python train.py --num_hidden_layers=8 --hidden_size=128 --n_experts=128 --experts_per_token=4 --d_expert=32 --d_shared_expert=0 --hidden_act="reglu" --moe_layers=[0, 1, 2, 3, 4, 5, 6, 7] --router_score="softmax" --normalize_top_k=false --routed_scale=5.66 --balance_loss=0.0183 --balance_bias=false --router_cosine_scale=10.0 --init_std_router=0.0362 --lr_router=0.000455 --num_attention_heads=4 --num_key_value_heads=4 --head_dim=32 --vocab_size=2102 --norm="rmsnorm" --norm_place="pre" --norm_eps=1e-05 --positions="rope" --rope_theta=10000.0 --rope_fraction=1.0 --qk_norm=false --attn_scale=0.177 --tie_word_embeddings=false --parallel_block=false --init="uniform" --init_std_qkv=0.0344 --init_std_o=0.00859 --init_std_up=0.0344 --init_std_down=0.00543 --optimizer="soap_variant" --learning_rate=0.00352 --lr_mult_o=0.603 --beta1=0.95 --beta2=0.95 --lr_head=0.00582 --max_grad_norm=2.0 --warmup_steps=200 --schedule="wsd" --decay_fraction=1.0 --decay_shape="sqrt" --final_lr_fraction=0.1 --batch_tokens=[16384, 32768] --max_seq_len=512 --doc_mask=false --train_tokens=245600000 --max_steps=10419 --dataset="wikipedia_en"
Below are experts of layer 4 (counted from 0) of a mixture-of-experts language model. Rows are named router (the router's row for the expert), gate (a neuron's input weights, with its number), up (a neuron's input weights, with its number) and show model dimensions 0-127. Each number is 50 + 10 x the weight over its row's rms, rounded and kept within 0 to 99.
After each expert's rows: a language model's description of what the expert responds to. This comes from a sample of Wikipedia text that the model never trained on.

# expert 23
router:67 48 48 67 56 56 50 38 47 38 65 47 68 55 52 59 51 38 48 66 56 41 40 36 40 60 59 37 60 49 37 34 52 41 50 40 50 48 38 48 57 61 32 53 63 38 36 65 53 53 44 33 37 75 43 48 49 41 53 53 54 47 54 37 35 33 54 39 53 65 47 54 41 62 58 42 49 66 48 56 45 45 65 59 46 60 55 69 35 57 52 38 58 64 57 56 49 62 31 37 62 46 33 53 43 59 61 48 59 31 59 65 67 43 58 57 52 54 56 44 43 38 56 35 46 50 51 49
gate1:47 62 44 41 42 53 52 48 52 45 49 56 56 43 51 36 49 58 51 54 53 20 67 58 59 43 64 35 57 54 57 53 60 40 49 46 57 53 41 53 61 46 44 60 62 67 49 45 56 57 50 57 59 56 39 46 54 28 48 27 66 64 52 38 39 41 54 68 46 50 47 48 52 35 48 52 32 55 46 45 43 46 51 70 38 58 43 47 41 50 57 46 43 58 67 32 55 43 68 49 63 66 68 46 39 45 43 51 57 35 44 53 51 62 80 35 44 41 35 42 48 41 36 42 68 42 48 48
up1:44 61 48 44 48 64 57 56 62 51 39 60 53 51 56 21 59 54 57 53 48 26 61 48 43 47 66 29 63 52 60 53 58 59 58 41 38 46 36 56 58 38 50 49 54 51 42 41 64 52 47 56 64 55 47 49 51 31 57 37 58 53 66 41 60 50 43 60 54 43 48 54 48 39 49 55 46 51 36 42 55 27 63 56 44 55 50 52 39 35 61 47 48 65 63 40 37 42 62 34 59 69 64 43 31 54 47 39 46 55 57 58 68 72 63 49 38 52 34 45 46 44 31 57 64 43 51 45
What it handles: Table and heading punctuation. Table pipes and separators, heading equals signs, and the opening parenthesis before "born" in biography leads, e.g. footballer (born 2001).

# expert 7
router:46 53 51 39 48 50 59 57 45 53 57 50 50 39 46 63 38 49 54 42 50 55 53 34 54 63 50 58 34 44 46 47 47 46 55 38 61 58 43 59 46 57 48 49 55 41 55 53 43 50 39 48 40 69 34 37 52 39 34 38 59 46 20 47 44 50 61 40 56 41 68 40 55 50 49 47 46 65 41 70 50 30 50 60 37 70 46 27 58 72 46 29 48 55 51 64 54 39 56 53 71 53 71 57 56 56 51 48 40 23 57 50 40 48 40 42 63 61 40 60 47 49 60 47 34 54 39 53
gate3:44 44 58 43 44 38 49 40 59 47 44 67 42 59 35 61 58 27 51 55 64 40 39 62 54 47 38 38 57 59 39 51 45 65 36 43 66 59 45 73 46 40 61 51 38 44 56 63 58 44 46 39 46 42 42 44 51 46 38 57 53 67 38 46 30 39 59 66 45 60 36 51 61 48 40 41 41 44 20 43 35 50 39 50 53 49 55 37 47 50 57 49 52 44 52 47 58 54 38 44 46 27 47 56 41 60 46 51 63 51 40 66 57 35 61 42 61 64 56 71 40 42 36 63 47 51 50 52
up3:51 50 51 45 45 43 73 50 48 59 44 38 51 81 40 63 73 52 55 41 44 35 41 48 54 44 41 62 48 49 50 51 59 69 35 36 69 60 41 72 54 56 72 56 43 46 49 52 54 54 53 48 47 52 50 51 56 69 54 58 52 44 53 63 53 46 47 62 54 75 49 61 49 56 42 44 43 48 55 42 32 65 45 59 39 42 40 27 55 50 49 45 46 49 72 57 54 59 69 48 58 39 64 48 48 46 43 39 54 42 49 57 75 52 53 49 49 64 71 61 45 47 54 55 55 57 43 49
What it handles: Coordinating conjunctions. Conjunctions and linking words between phrases, mostly and, also but, or, &, during, until, as in Life and career.

# expert 24
router:52 67 63 46 44 69 48 50 36 43 61 44 49 46 58 58 38 57 45 56 63 46 45 32 36 46 37 38 34 40 40 29 37 62 49 54 49 43 52 42 54 45 64 52 62 54 41 46 56 57 72 56 46 52 44 55 54 59 37 46 48 43 32 56 42 55 34 48 46 36 62 55 35 41 56 64 55 52 58 36 51 59 31 60 50 42 39 37 51 69 43 40 43 49 61 50 48 54 46 67 58 50 62 46 59 71 61 35 63 48 61 47 40 68 63 58 65 65 54 54 67 48 51 62 58 52 51 33
gate3:49 61 70 41 45 48 51 33 40 50 46 66 61 55 45 49 44 43 34 53 51 49 58 49 54 40 36 36 44 36 24 62 43 45 56 48 39 52 33 74 19 52 56 42 56 38 34 62 52 56 46 33 26 45 60 40 54 57 47 35 43 45 66 52 46 54 58 59 42 28 59 59 53 44 43 48 45 51 70 50 45 63 41 51 55 69 38 48 57 47 65 54 56 40 57 46 34 52 51 54 47 36 46 32 42 58 42 48 55 49 66 42 52 48 59 43 47 46 47 47 65 45 57 48 50 50 67 57
up3:59 49 53 31 63 50 51 63 49 58 48 28 36 44 60 58 35 59 55 51 55 34 63 41 68 61 50 39 39 51 66 36 39 57 57 51 44 51 58 44 37 42 38 51 51 53 62 42 44 54 39 26 59 54 47 62 23 55 57 55 60 53 51 58 58 51 47 56 44 57 63 43 53 57 41 48 44 54 30 41 70 50 57 41 55 47 54 52 39 56 34 35 42 77 40 60 56 48 30 44 50 54 53 62 59 52 59 39 50 48 51 52 62 57 40 32 49 37 62 71 63 48 53 50 36 46 44 38
What it handles: Early syllables after capitals. Second pieces of words and surnames after an initial letter, such as H-og-an, H-umb-le, H-aw-ker, C-amb-ridge, plus there.

# expert 42
router:41 27 55 64 45 40 55 53 38 61 49 47 50 38 60 68 40 58 59 54 73 55 44 40 34 50 46 48 54 33 58 42 62 46 54 39 56 55 32 61 64 33 43 39 59 60 51 64 49 41 49 31 44 63 65 48 48 40 43 46 64 58 38 42 62 44 48 61 67 48 52 47 51 53 49 46 30 59 53 45 52 55 50 41 55 59 67 38 61 39 51 52 47 53 61 80 61 47 36 42 36 46 58 61 52 45 48 40 53 57 75 43 45 56 58 41 44 39 35 66 43 44 47 48 48 45 59 39
gate6:54 43 34 42 36 58 51 69 33 44 57 62 50 53 68 58 42 40 48 34 55 43 66 51 47 54 42 49 41 34 47 62 54 33 51 57 20 49 48 47 53 32 43 39 57 44 41 61 48 63 64 74 44 38 46 44 45 49 43 49 36 40 52 40 61 51 46 28 33 29 48 45 43 48 57 62 44 45 48 49 43 48 44 66 50 63 53 43 48 70 41 55 41 35 67 66 35 57 55 62 70 63 40 43 39 55 55 52 58 52 47 45 51 52 66 42 48 36 52 36 51 49 47 49 47 51 56 51
up6:54 60 61 89 48 63 52 52 49 43 43 44 53 56 39 55 58 35 50 47 76 48 50 59 50 54 48 67 37 67 63 55 64 45 73 35 58 52 53 52 52 49 49 36 47 42 49 67 55 45 59 57 38 47 28 52 58 60 53 50 51 49 58 56 53 48 44 44 59 51 58 40 41 29 32 57 33 34 38 61 49 61 48 45 46 47 56 61 46 55 51 50 58 41 56 51 45 56 32 57 65 28 48 43 66 64 47 55 64 50 53 44 61 56 55 37 58 40 55 38 59 49 35 42 46 64 58 52
What it handles: Prepositions and punctuation. Mostly " in" after verbs or nouns (Actress in a Drama, participated in), plus colons, commas, of, on, from.

# expert 59
router:51 53 63 60 45 44 43 57 52 47 39 42 56 62 68 44 53 63 55 48 48 41 34 36 48 46 43 48 59 67 48 64 53 58 46 38 45 37 38 49 54 52 70 63 46 67 35 57 53 50 54 37 38 55 57 54 62 51 48 54 43 52 52 71 28 51 48 49 52 49 57 49 47 59 71 41 41 54 37 42 67 43 26 44 61 44 39 45 53 49 45 49 38 59 60 48 34 45 52 64 60 68 60 40 48 81 50 48 69 35 42 67 62 54 57 35 62 50 39 59 42 44 37 63 55 50 46 55
gate0:66 47 64 49 52 47 34 46 62 58 47 45 41 20 63 26 71 48 40 43 30 40 56 45 55 53 61 60 42 52 49 65 48 42 55 59 58 47 44 51 48 49 50 44 44 56 54 62 51 38 42 39 40 58 46 51 42 42 39 45 40 50 37 50 48 44 63 52 60 51 34 74 43 66 58 67 41 52 35 57 48 35 49 39 49 71 49 51 30 50 48 37 49 49 39 55 76 43 64 51 36 68 42 55 47 49 41 59 60 36 52 54 46 53 53 35 40 50 63 47 49 60 56 61 48 54 55 33
up0:61 54 58 53 54 53 46 51 57 46 38 57 38 42 45 39 53 50 34 36 44 66 45 73 50 40 58 53 47 46 46 70 49 59 60 57 48 54 45 69 56 62 57 53 39 51 51 57 40 33 53 50 34 35 38 47 41 34 38 57 49 49 49 63 36 39 72 72 47 39 54 49 65 55 47 63 45 55 51 47 64 45 32 45 46 50 47 49 51 38 64 43 67 56 50 61 65 55 67 54 35 83 49 56 66 45 58 61 48 52 42 52 44 58 61 50 39 44 47 43 35 47 68 65 62 54 48 39
What it handles: Word-completing pieces. Continuations of words after an initial consonant, e.g. f-und-ing, W-isc-onsin, h-um-our, ilitary, ootball, ealth, urch.

# expert 37
router:50 38 59 66 25 56 45 62 45 45 46 58 47 48 65 36 34 68 49 62 54 58 39 57 47 52 51 64 53 53 48 48 36 45 59 43 58 63 39 55 72 55 59 44 50 44 37 55 52 37 51 58 38 52 59 45 58 57 37 69 54 36 45 52 43 46 50 46 57 45 56 54 53 45 68 52 49 41 52 38 63 44 49 47 60 62 31 33 62 58 52 45 42 53 49 50 34 55 46 59 62 61 56 59 63 66 47 57 60 17 36 49 49 51 57 32 54 46 30 55 36 39 33 63 48 68 51 47
gate1:47 60 57 40 42 52 62 44 55 58 51 51 55 43 51 32 42 49 62 64 54 54 54 57 51 46 58 42 45 71 57 35 49 52 56 55 46 49 29 62 50 47 46 53 37 46 66 49 51 24 50 52 45 44 53 35 29 48 56 44 45 53 54 44 67 52 46 51 47 63 37 60 50 49 59 43 48 67 44 32 45 31 32 41 49 48 25 30 27 50 58 50 52 61 44 64 57 51 32 55 53 58 60 62 62 56 33 55 51 56 56 42 61 58 34 39 29 45 48 52 59 46 44 23 48 43 46 60
up1:31 53 47 62 47 28 39 46 44 54 43 43 56 49 58 35 50 41 50 43 54 52 60 41 38 54 29 77 40 44 57 60 49 44 42 44 48 45 55 64 58 57 53 48 58 66 51 41 50 60 49 61 54 50 36 48 56 46 50 37 31 35 56 52 32 48 36 36 30 50 46 40 54 38 49 52 52 42 50 44 46 45 38 40 37 65 47 47 43 56 45 65 62 56 55 36 40 44 67 25 36 36 65 62 64 48 49 37 27 67 53 52 47 54 46 58 42 68 40 60 34 48 47 51 51 44 49 43
What it handles: Pieces after initial b. Second word pieces following an initial B, b or W, as in British-built, badminton, Biafran, beneath.

# expert 50
router:43 39 58 36 61 45 35 48 51 43 44 66 49 33 35 59 55 66 67 34 67 49 41 47 42 44 36 51 39 45 44 37 40 46 43 53 40 64 53 59 57 26 51 49 47 73 60 36 62 54 48 56 53 64 62 54 54 49 42 60 51 50 48 50 55 42 38 56 51 36 55 27 66 68 38 47 45 60 40 58 41 27 51 56 42 39 40 54 34 56 36 43 43 49 56 62 57 42 40 42 44 57 52 70 49 59 47 48 68 49 52 54 57 54 43 60 63 52 55 57 42 24 65 46 58 50 57 49
gate0:45 33 56 51 51 45 53 67 57 60 68 56 46 62 38 52 68 42 73 53 49 46 29 41 51 49 43 43 34 32 61 72 53 41 54 56 58 54 56 56 52 50 38 32 59 56 37 35 38 40 60 35 44 51 40 70 52 57 46 54 55 53 48 59 56 55 49 42 58 50 50 63 68 52 43 54 26 47 49 58 38 61 54 36 63 36 51 28 54 53 40 51 51 43 56 57 64 47 32 43 44 56 46 39 45 53 53 59 46 43 65 55 38 54 45 45 40 54 45 68 67 41 48 54 41 35 57 69
up0:33 68 59 45 52 67 49 48 51 55 45 51 65 66 62 69 63 54 44 59 71 47 38 52 56 55 33 57 51 46 59 51 40 59 48 40 46 45 47 67 52 69 37 48 63 39 52 52 41 50 43 40 58 56 66 42 60 50 60 57 48 50 58 63 69 58 54 48 35 54 53 39 56 64 52 41 40 55 58 37 71 80 46 40 36 47 41 47 48 58 67 29 39 33 52 59 49 53 58 47 51 52 44 44 47 54 54 46 48 62 51 51 38 38 70 51 54 43 58 39 63 39 48 48 66 34 48 40
What it handles: Title and list words. The it piece in Med|it|ation, ed|it|or, cap|it|a, and of, colon or dash in office titles and infobox lists like Minister of.

# expert 52
router:44 64 49 52 45 31 53 55 43 31 57 56 61 47 49 42 38 69 55 37 47 54 56 45 70 52 41 51 52 56 42 16 49 37 47 49 64 64 44 38 53 58 44 50 58 43 44 52 49 58 41 37 43 37 49 47 70 60 36 48 44 48 27 55 70 42 50 37 35 46 58 63 48 36 52 41 39 63 47 55 65 47 47 53 57 63 55 57 49 57 48 32 52 69 61 41 43 57 42 57 62 67 45 55 36 71 63 54 60 42 43 58 54 36 47 39 60 52 49 61 41 41 38 46 57 47 58 39
gate3:52 67 49 50 43 48 56 46 53 52 43 57 59 61 55 49 44 64 44 37 28 48 64 52 42 61 56 79 52 41 66 44 60 44 56 45 46 47 53 46 32 39 38 52 51 48 48 56 42 51 46 69 59 43 48 64 44 63 53 50 67 51 47 34 55 45 39 59 45 46 29 59 55 39 35 46 42 57 57 52 38 68 53 69 54 38 54 53 36 27 61 58 49 69 39 45 46 54 58 31 50 48 58 51 52 42 32 53 41 39 49 47 60 49 70 56 66 66 54 70 40 33 50 64 48 46 43 47
up3:45 78 53 49 52 48 63 39 59 53 44 35 43 58 54 62 43 41 44 36 36 56 64 58 51 38 50 66 59 36 49 41 59 56 53 54 37 45 53 47 46 51 28 59 42 52 53 44 46 49 58 58 47 47 51 58 56 53 45 35 66 48 48 41 63 42 34 45 60 41 30 60 49 47 27 51 44 65 46 51 36 67 53 56 34 43 53 46 43 36 64 48 44 65 44 41 42 59 45 36 39 59 59 47 44 49 40 53 44 38 52 49 49 58 59 66 65 82 55 47 35 36 70 60 40 47 40 59
What it handles: The ch piece. The piece ch after ar in arch, architecture, hierarchical, merchant, plus month names such as February and words like Black, New.

# expert 28
router:40 38 48 54 52 44 43 47 49 45 41 38 49 49 54 34 36 66 51 47 70 45 54 50 52 54 39 58 44 53 51 38 52 59 63 56 61 66 42 43 54 35 51 65 52 41 61 42 39 48 69 39 53 48 49 54 58 50 47 58 39 33 70 47 56 38 38 46 49 33 41 56 66 55 56 54 72 50 44 58 56 64 56 48 53 51 46 61 29 64 40 39 59 49 56 43 44 40 32 44 69 62 51 66 45 64 52 43 52 42 66 67 52 66 41 57 79 65 59 57 53 47 50 62 54 65 41 37
gate2:48 58 47 37 50 69 57 31 54 49 33 31 45 42 62 65 46 73 50 60 38 44 63 62 57 52 59 59 44 39 55 49 37 59 44 39 32 44 59 53 61 79 54 67 48 42 44 44 49 65 45 44 63 33 58 42 35 42 52 44 53 48 64 40 68 46 59 51 41 53 42 53 51 51 39 49 57 36 58 37 44 73 67 60 60 42 57 45 53 49 57 59 49 37 47 52 46 47 47 39 60 57 45 50 55 45 53 56 25 63 63 56 49 56 42 57 57 51 38 66 65 46 42 52 50 39 62 43
up2:32 55 55 30 50 61 49 39 49 45 46 42 34 53 65 57 44 68 58 53 36 45 71 65 52 56 64 62 49 28 61 37 47 56 38 42 38 50 55 52 68 58 64 58 52 55 57 52 50 65 53 48 64 38 55 48 56 42 45 36 63 61 51 48 68 36 50 50 40 46 47 57 52 48 27 44 63 32 56 44 48 69 68 50 44 44 70 50 53 50 58 59 51 57 69 55 37 31 47 54 55 52 44 51 54 56 61 53 36 66 68 59 53 55 52 53 48 45 40 68 53 49 44 54 62 31 49 45
What it handles: Mid-word name syllables. Middle syllables inside names and longer words, such as ak in Prakash, al in evaluation, g in Glasgow, if in fifth, ret in Secretary.

# expert 20
router:41 52 32 51 49 51 36 58 37 50 43 43 69 38 55 69 54 47 31 41 47 47 44 50 47 64 53 45 52 33 50 51 39 24 50 63 52 47 39 42 77 50 49 62 67 53 34 63 59 49 62 44 52 71 41 46 63 50 53 48 57 51 73 45 37 46 51 59 44 34 61 61 50 61 67 54 42 57 63 51 62 63 57 67 50 50 52 44 42 47 38 54 44 52 55 50 41 45 51 57 53 59 57 67 35 42 61 31 65 46 55 63 42 53 27 35 49 52 37 39 54 43 40 51 49 58 50 55
gate0:56 63 48 54 53 42 37 40 35 38 50 68 39 55 71 41 61 59 36 63 57 56 58 41 61 54 70 62 48 49 54 44 49 35 47 55 52 45 48 59 33 61 40 59 47 48 56 45 59 53 58 54 67 43 52 25 42 56 48 47 39 58 42 66 54 51 56 49 42 39 52 58 51 50 44 59 44 49 50 55 50 46 41 49 56 49 28 53 45 56 57 50 47 30 41 49 49 48 34 37 73 28 42 50 69 55 57 53 44 55 46 63 49 44 57 62 33 59 46 42 45 46 57 48 50 85 43 75
up0:37 60 48 59 45 38 44 42 60 42 51 40 53 66 64 50 51 58 45 49 59 49 65 40 58 60 43 51 41 48 36 51 54 37 56 45 51 42 33 49 46 65 40 47 36 63 57 46 60 38 59 52 60 36 46 52 39 48 70 42 39 61 35 45 55 65 31 61 48 31 48 52 65 61 37 47 51 48 43 69 38 46 38 60 46 40 45 59 37 43 48 45 46 47 24 47 48 47 45 50 66 18 50 49 53 47 65 42 33 50 42 57 37 41 59 39 57 60 55 33 38 56 65 40 51 59 41 61
What it handles: Table cell separators. Pipe separators and semicolons in sports and election tables, mostly after numbers, plus the ai piece in Hawaii and coordinate marks like °N.

# expert 15
router:52 68 56 33 53 46 41 59 42 51 63 50 67 56 41 42 43 55 41 66 61 26 45 55 51 66 63 68 39 51 27 45 45 41 44 57 61 51 60 52 54 54 43 45 48 66 50 52 37 42 67 43 49 51 57 31 64 67 51 56 37 46 51 50 47 43 54 51 44 25 39 50 62 50 47 54 30 61 34 56 69 62 57 42 53 51 63 45 45 53 37 46 39 51 48 24 44 45 42 51 46 54 53 65 48 61 69 38 45 55 58 48 37 55 53 56 50 46 43 68 47 60 49 37 61 65 45 49
gate0:59 46 49 36 43 49 40 55 55 55 39 54 39 62 59 63 53 57 54 51 39 45 47 50 46 42 42 60 70 37 50 61 34 56 42 39 38 51 51 52 52 65 40 41 36 72 40 54 62 64 36 53 41 27 34 46 43 50 60 44 33 70 46 37 49 52 47 40 53 45 56 44 55 36 59 48 57 48 61 40 38 60 63 71 45 34 33 43 54 42 66 45 41 42 52 55 60 52 53 38 57 64 51 51 57 67 59 43 44 56 27 40 46 57 58 40 66 35 58 65 62 51 44 49 54 39 36 63
up0:64 54 55 48 48 50 45 51 44 45 63 52 37 70 25 59 52 40 35 40 24 37 64 33 58 59 50 60 47 37 60 55 33 59 53 52 41 46 52 52 50 42 47 51 58 64 55 43 58 44 56 41 50 41 40 48 27 72 45 46 35 40 33 49 46 52 60 54 62 55 55 45 67 68 64 47 36 50 36 33 54 64 58 60 43 35 36 47 40 63 72 51 43 40 54 48 51 50 55 38 48 59 47 52 58 52 59 71 54 57 48 53 36 44 50 39 44 30 43 47 56 40 53 46 41 48 52 45
What it handles: Capital-led word fragments. Word pieces right after a capital or short opening piece, such as y in Satyr, all in challenge, and codes like CM, ARVN.

# expert 35
router:60 42 47 53 41 53 40 45 51 62 76 62 38 53 57 41 46 45 49 49 53 35 63 52 57 60 57 46 36 34 53 59 49 52 42 51 47 69 51 46 70 47 40 37 52 44 47 49 43 67 60 54 57 51 40 33 60 58 47 50 65 43 40 44 36 56 59 30 53 58 53 45 55 69 50 62 37 58 51 66 53 37 37 40 45 64 41 44 49 75 63 63 33 56 66 53 51 61 54 69 52 58 28 47 51 49 73 45 44 55 41 69 55 37 53 41 58 65 36 49 48 49 54 54 44 52 61 53
gate0:44 59 40 55 56 55 56 51 61 64 43 48 57 52 68 48 40 46 45 45 49 33 56 54 64 47 50 43 45 64 20 48 43 68 56 58 62 49 49 59 56 62 61 48 58 48 63 48 53 61 46 39 40 65 53 59 42 34 49 29 73 60 46 47 46 55 58 50 28 51 36 40 39 53 50 57 53 32 33 66 47 40 52 50 63 57 49 42 47 52 31 50 43 54 53 75 45 65 50 62 60 47 44 31 48 53 45 70 48 51 49 45 43 38 55 63 35 74 43 51 54 62 53 56 44 37 52 52
up0:55 53 50 49 41 67 56 42 67 54 71 41 54 55 45 51 49 61 47 49 43 60 35 55 48 63 44 60 50 43 66 66 58 34 49 44 63 49 57 47 53 54 43 60 63 43 47 58 43 52 68 56 47 28 54 62 41 53 53 59 31 48 47 57 42 42 35 54 39 51 58 51 59 40 37 35 39 51 45 36 46 53 44 62 46 54 66 58 50 54 76 44 48 48 61 20 58 39 49 32 48 54 58 67 44 48 47 40 33 58 49 54 56 55 41 37 65 45 74 49 56 38 29 43 52 63 42 48
What it handles: Word-initial sports pieces. Word-start pieces, often s, f or p, mostly in sports text, e.g. yard pass, Center, mark, high-speed, sea snail.

# expert 39
router:51 55 40 32 64 46 53 60 51 37 66 43 42 65 62 45 42 43 59 44 67 53 45 47 46 43 45 37 38 44 63 46 45 46 58 59 42 57 38 43 49 50 40 52 57 57 56 46 48 58 63 29 64 56 58 57 59 43 53 61 52 38 58 43 56 58 26 34 56 39 46 34 47 59 38 59 51 66 61 51 72 29 40 37 25 33 51 53 40 56 44 46 56 43 50 39 29 65 36 48 56 48 65 57 37 66 56 56 48 40 56 59 42 69 46 54 54 52 62 62 59 47 43 58 48 65 51 55
gate0:44 42 61 44 51 47 55 68 50 58 62 47 59 67 35 47 48 45 58 53 35 65 62 50 43 45 57 57 63 53 53 52 50 46 70 51 30 68 47 47 46 47 51 52 36 65 60 50 44 39 52 57 66 45 31 49 55 50 47 45 54 49 64 43 56 68 36 56 55 48 62 36 38 39 38 60 48 54 59 37 51 52 61 50 38 51 69 32 52 43 68 38 58 45 63 25 47 46 50 45 54 67 49 24 51 37 49 35 41 47 51 48 37 68 49 63 41 61 58 37 43 43 60 41 36 43 40 44
up0:45 30 64 44 49 62 48 49 55 52 55 42 60 56 47 41 55 48 44 52 35 44 57 52 37 49 58 60 32 39 52 50 39 50 69 53 35 44 47 45 53 62 45 45 36 69 29 57 57 41 60 54 71 37 51 50 67 47 57 41 45 40 49 38 52 66 35 58 38 51 55 55 48 51 40 59 45 58 56 61 53 53 49 62 42 46 69 28 54 49 51 55 66 45 51 32 44 61 60 49 46 59 50 31 49 54 56 46 58 44 50 36 26 73 57 68 26 61 67 53 40 41 47 57 51 40 57 43
What it handles: Suffix-bound word pieces. Inner word pieces just before a suffix, such as ig in Religious, v in themselves, ank in Rankings, plus JPL in asteroid tables.

# expert 27
router:44 45 42 56 56 62 41 61 50 54 41 55 53 46 55 67 60 42 56 50 61 47 31 55 45 54 47 58 55 48 30 42 46 52 51 46 65 53 49 42 75 55 57 70 54 44 29 48 32 37 51 57 57 44 53 40 49 62 59 64 43 36 43 42 49 47 52 52 65 52 35 33 49 64 66 46 52 45 47 38 51 53 46 55 55 39 54 55 53 55 51 26 42 57 45 51 35 56 35 66 50 51 71 49 57 65 44 65 63 40 28 59 58 48 57 39 54 63 21 45 46 45 42 56 40 66 53 36
gate0:57 38 40 60 46 49 50 50 47 59 51 52 57 46 64 40 52 34 73 31 60 49 44 45 66 54 47 47 42 24 58 66 45 47 58 54 58 66 59 62 52 59 48 36 47 43 53 60 61 50 37 31 61 46 50 48 46 52 57 63 57 46 38 57 45 59 36 50 56 43 57 39 71 46 33 67 41 46 49 78 38 50 52 61 39 52 73 47 46 49 52 45 55 40 62 45 59 39 47 56 55 47 59 48 49 34 26 50 47 44 48 49 29 36 45 58 38 57 47 64 43 51 63 35 63 49 40 43
up0:47 31 41 60 59 48 45 51 45 59 49 44 56 45 51 46 59 29 67 35 55 33 29 64 63 47 33 54 39 45 47 70 47 55 60 56 59 52 62 53 61 58 45 45 34 47 47 75 68 61 45 52 37 41 47 54 40 55 43 66 55 50 47 42 43 73 44 55 64 33 54 52 57 44 38 62 54 34 43 63 49 22 53 50 44 42 58 61 37 47 50 43 49 48 52 45 56 52 39 54 28 45 61 47 38 52 31 30 42 52 45 50 54 37 53 61 48 65 51 55 41 47 60 45 52 43 57 42
What it handles: Second piece after F. The second piece of a word after a first letter, mostly F, f or B, such as el in Feldman and Felix, em in females.

# expert 16
router:46 53 54 51 44 61 46 60 29 36 26 49 67 41 36 64 61 49 37 63 50 38 62 51 54 41 40 44 42 54 37 45 38 39 60 56 45 47 31 58 63 38 43 49 53 60 47 65 45 47 53 37 54 69 55 36 41 47 45 43 71 57 52 47 45 44 50 54 54 29 55 62 46 63 51 34 54 63 35 55 67 52 48 58 59 44 73 67 60 41 24 50 56 47 59 49 44 44 40 53 50 46 35 62 42 62 40 28 65 40 53 59 56 47 37 48 45 54 49 44 50 45 50 52 58 47 61 51
gate8:41 34 51 60 55 47 54 61 49 47 50 42 44 44 46 55 55 36 50 43 36 71 59 46 64 60 58 47 39 58 44 52 40 46 34 51 35 45 48 50 74 45 50 37 51 57 40 57 58 52 51 49 26 46 47 46 42 50 27 34 39 69 67 50 37 68 51 29 52 44 80 42 59 51 43 41 48 44 52 45 59 51 53 57 50 33 50 49 42 50 57 54 60 43 53 48 44 44 43 62 54 36 39 47 58 45 63 55 34 59 52 45 59 25 41 60 37 39 39 49 57 73 56 64 54 40 56 39
up8:69 63 53 35 44 56 54 30 49 52 55 53 61 66 64 45 42 56 47 67 51 41 53 47 35 40 42 49 65 41 65 53 50 58 65 57 53 57 35 62 36 53 44 56 63 42 51 50 50 39 50 56 73 41 53 46 50 55 60 62 53 31 36 58 56 28 61 65 44 60 29 49 50 56 41 63 49 58 48 64 45 59 45 48 40 77 41 37 58 56 52 48 46 62 47 58 53 47 41 47 51 62 70 55 44 61 43 55 61 55 52 60 38 63 65 46 72 52 64 39 42 45 52 38 39 53 42 57
What it handles: Table cell pipes. Pipe separators between table cells, mostly in succession boxes before "Succeeded by", and "the" or "National" in political text.

# expert 19
router:61 63 53 33 52 46 32 51 42 54 53 50 51 52 60 68 36 64 45 67 50 61 31 39 44 55 51 42 58 31 33 51 37 55 47 57 57 63 34 34 53 46 52 48 67 45 34 45 57 40 59 57 44 57 67 37 50 51 41 61 64 45 56 42 23 46 47 53 44 43 52 40 40 40 50 69 49 56 43 52 68 55 54 56 51 50 66 40 61 61 64 57 40 46 43 41 46 44 47 45 67 41 52 65 53 47 50 48 66 45 42 62 36 50 51 66 51 70 47 55 39 54 29 58 46 64 57 57
gate3:60 48 49 47 64 52 49 50 38 51 53 64 56 57 64 51 41 54 46 57 59 59 39 59 17 54 41 46 63 56 49 55 67 54 76 60 53 54 47 57 45 61 51 56 51 39 32 62 36 40 59 51 52 33 70 52 42 49 45 46 57 57 44 46 48 71 37 54 35 54 47 58 33 46 67 66 59 43 41 62 54 61 54 45 49 47 64 31 43 53 48 50 71 46 56 72 54 50 62 29 52 65 65 44 57 44 50 52 64 62 51 47 44 49 41 55 56 38 53 67 34 58 42 56 54 53 48 51
up3:38 59 57 43 34 40 48 33 61 38 31 39 47 58 59 46 56 57 63 29 61 47 46 36 52 51 62 40 52 31 37 57 44 39 39 40 31 44 51 37 46 45 53 43 52 48 50 39 60 71 55 39 45 41 33 48 51 44 62 52 44 37 29 68 47 55 45 57 55 53 38 45 49 50 48 21 47 45 68 45 47 57 44 37 56 58 64 45 54 57 49 33 36 67 61 43 50 59 44 64 61 50 42 41 59 48 53 56 41 40 48 41 56 55 51 32 69 72 39 44 62 59 51 51 49 42 47 48
What it handles: Table cell blanks, name pieces. Blank spaces before numbers inside table cells, plus name fragments like ac in Macintosh or Jacobson and stems Sec, App.

# expert 57
router:29 35 53 70 36 52 50 59 31 66 51 60 57 43 46 42 34 42 44 55 65 46 39 39 47 52 50 44 35 39 43 38 50 45 67 47 34 54 54 55 40 30 43 59 55 67 58 55 29 46 54 47 54 52 60 42 56 48 49 55 54 55 49 43 39 59 60 56 43 30 57 49 45 50 48 53 62 43 36 45 67 49 48 57 49 59 43 31 49 70 39 36 29 55 67 59 61 56 35 46 45 56 44 51 66 49 51 30 60 39 48 50 54 54 69 59 48 57 27 47 62 49 60 65 50 47 57 47
gate3:47 56 54 56 65 41 51 58 77 37 50 47 50 41 56 51 65 42 37 54 41 46 57 41 59 50 71 48 51 44 42 34 50 64 58 51 61 64 63 38 39 51 60 66 73 60 61 49 67 39 45 57 39 58 62 60 75 57 37 42 52 49 31 53 47 67 71 53 54 37 44 56 45 41 39 42 57 62 42 44 40 51 57 42 40 44 43 32 63 50 44 45 36 45 36 60 59 52 50 60 56 40 66 60 48 44 61 35 56 62 41 39 39 63 38 51 38 47 43 61 46 56 60 45 50 47 47 46
up3:55 52 56 55 55 55 41 45 39 65 51 61 47 45 77 42 61 45 48 43 50 69 51 53 56 68 29 65 55 35 50 63 46 37 62 32 36 46 52 64 50 46 32 48 43 62 47 44 48 46 44 42 54 49 51 40 52 58 50 50 42 30 35 52 67 65 35 59 33 43 58 47 53 46 52 58 49 48 50 48 50 63 53 42 55 39 48 39 37 50 52 70 60 65 63 49 34 54 48 51 49 40 51 45 47 47 72 55 41 49 35 48 31 39 32 41 57 66 52 59 65 45 37 49 69 34 45 63
What it handles: Sentence-opening prepositions. Prepositions and connectives opening a sentence or clause, such as In, As, At, through, because, plus eg in Montenegro and negative.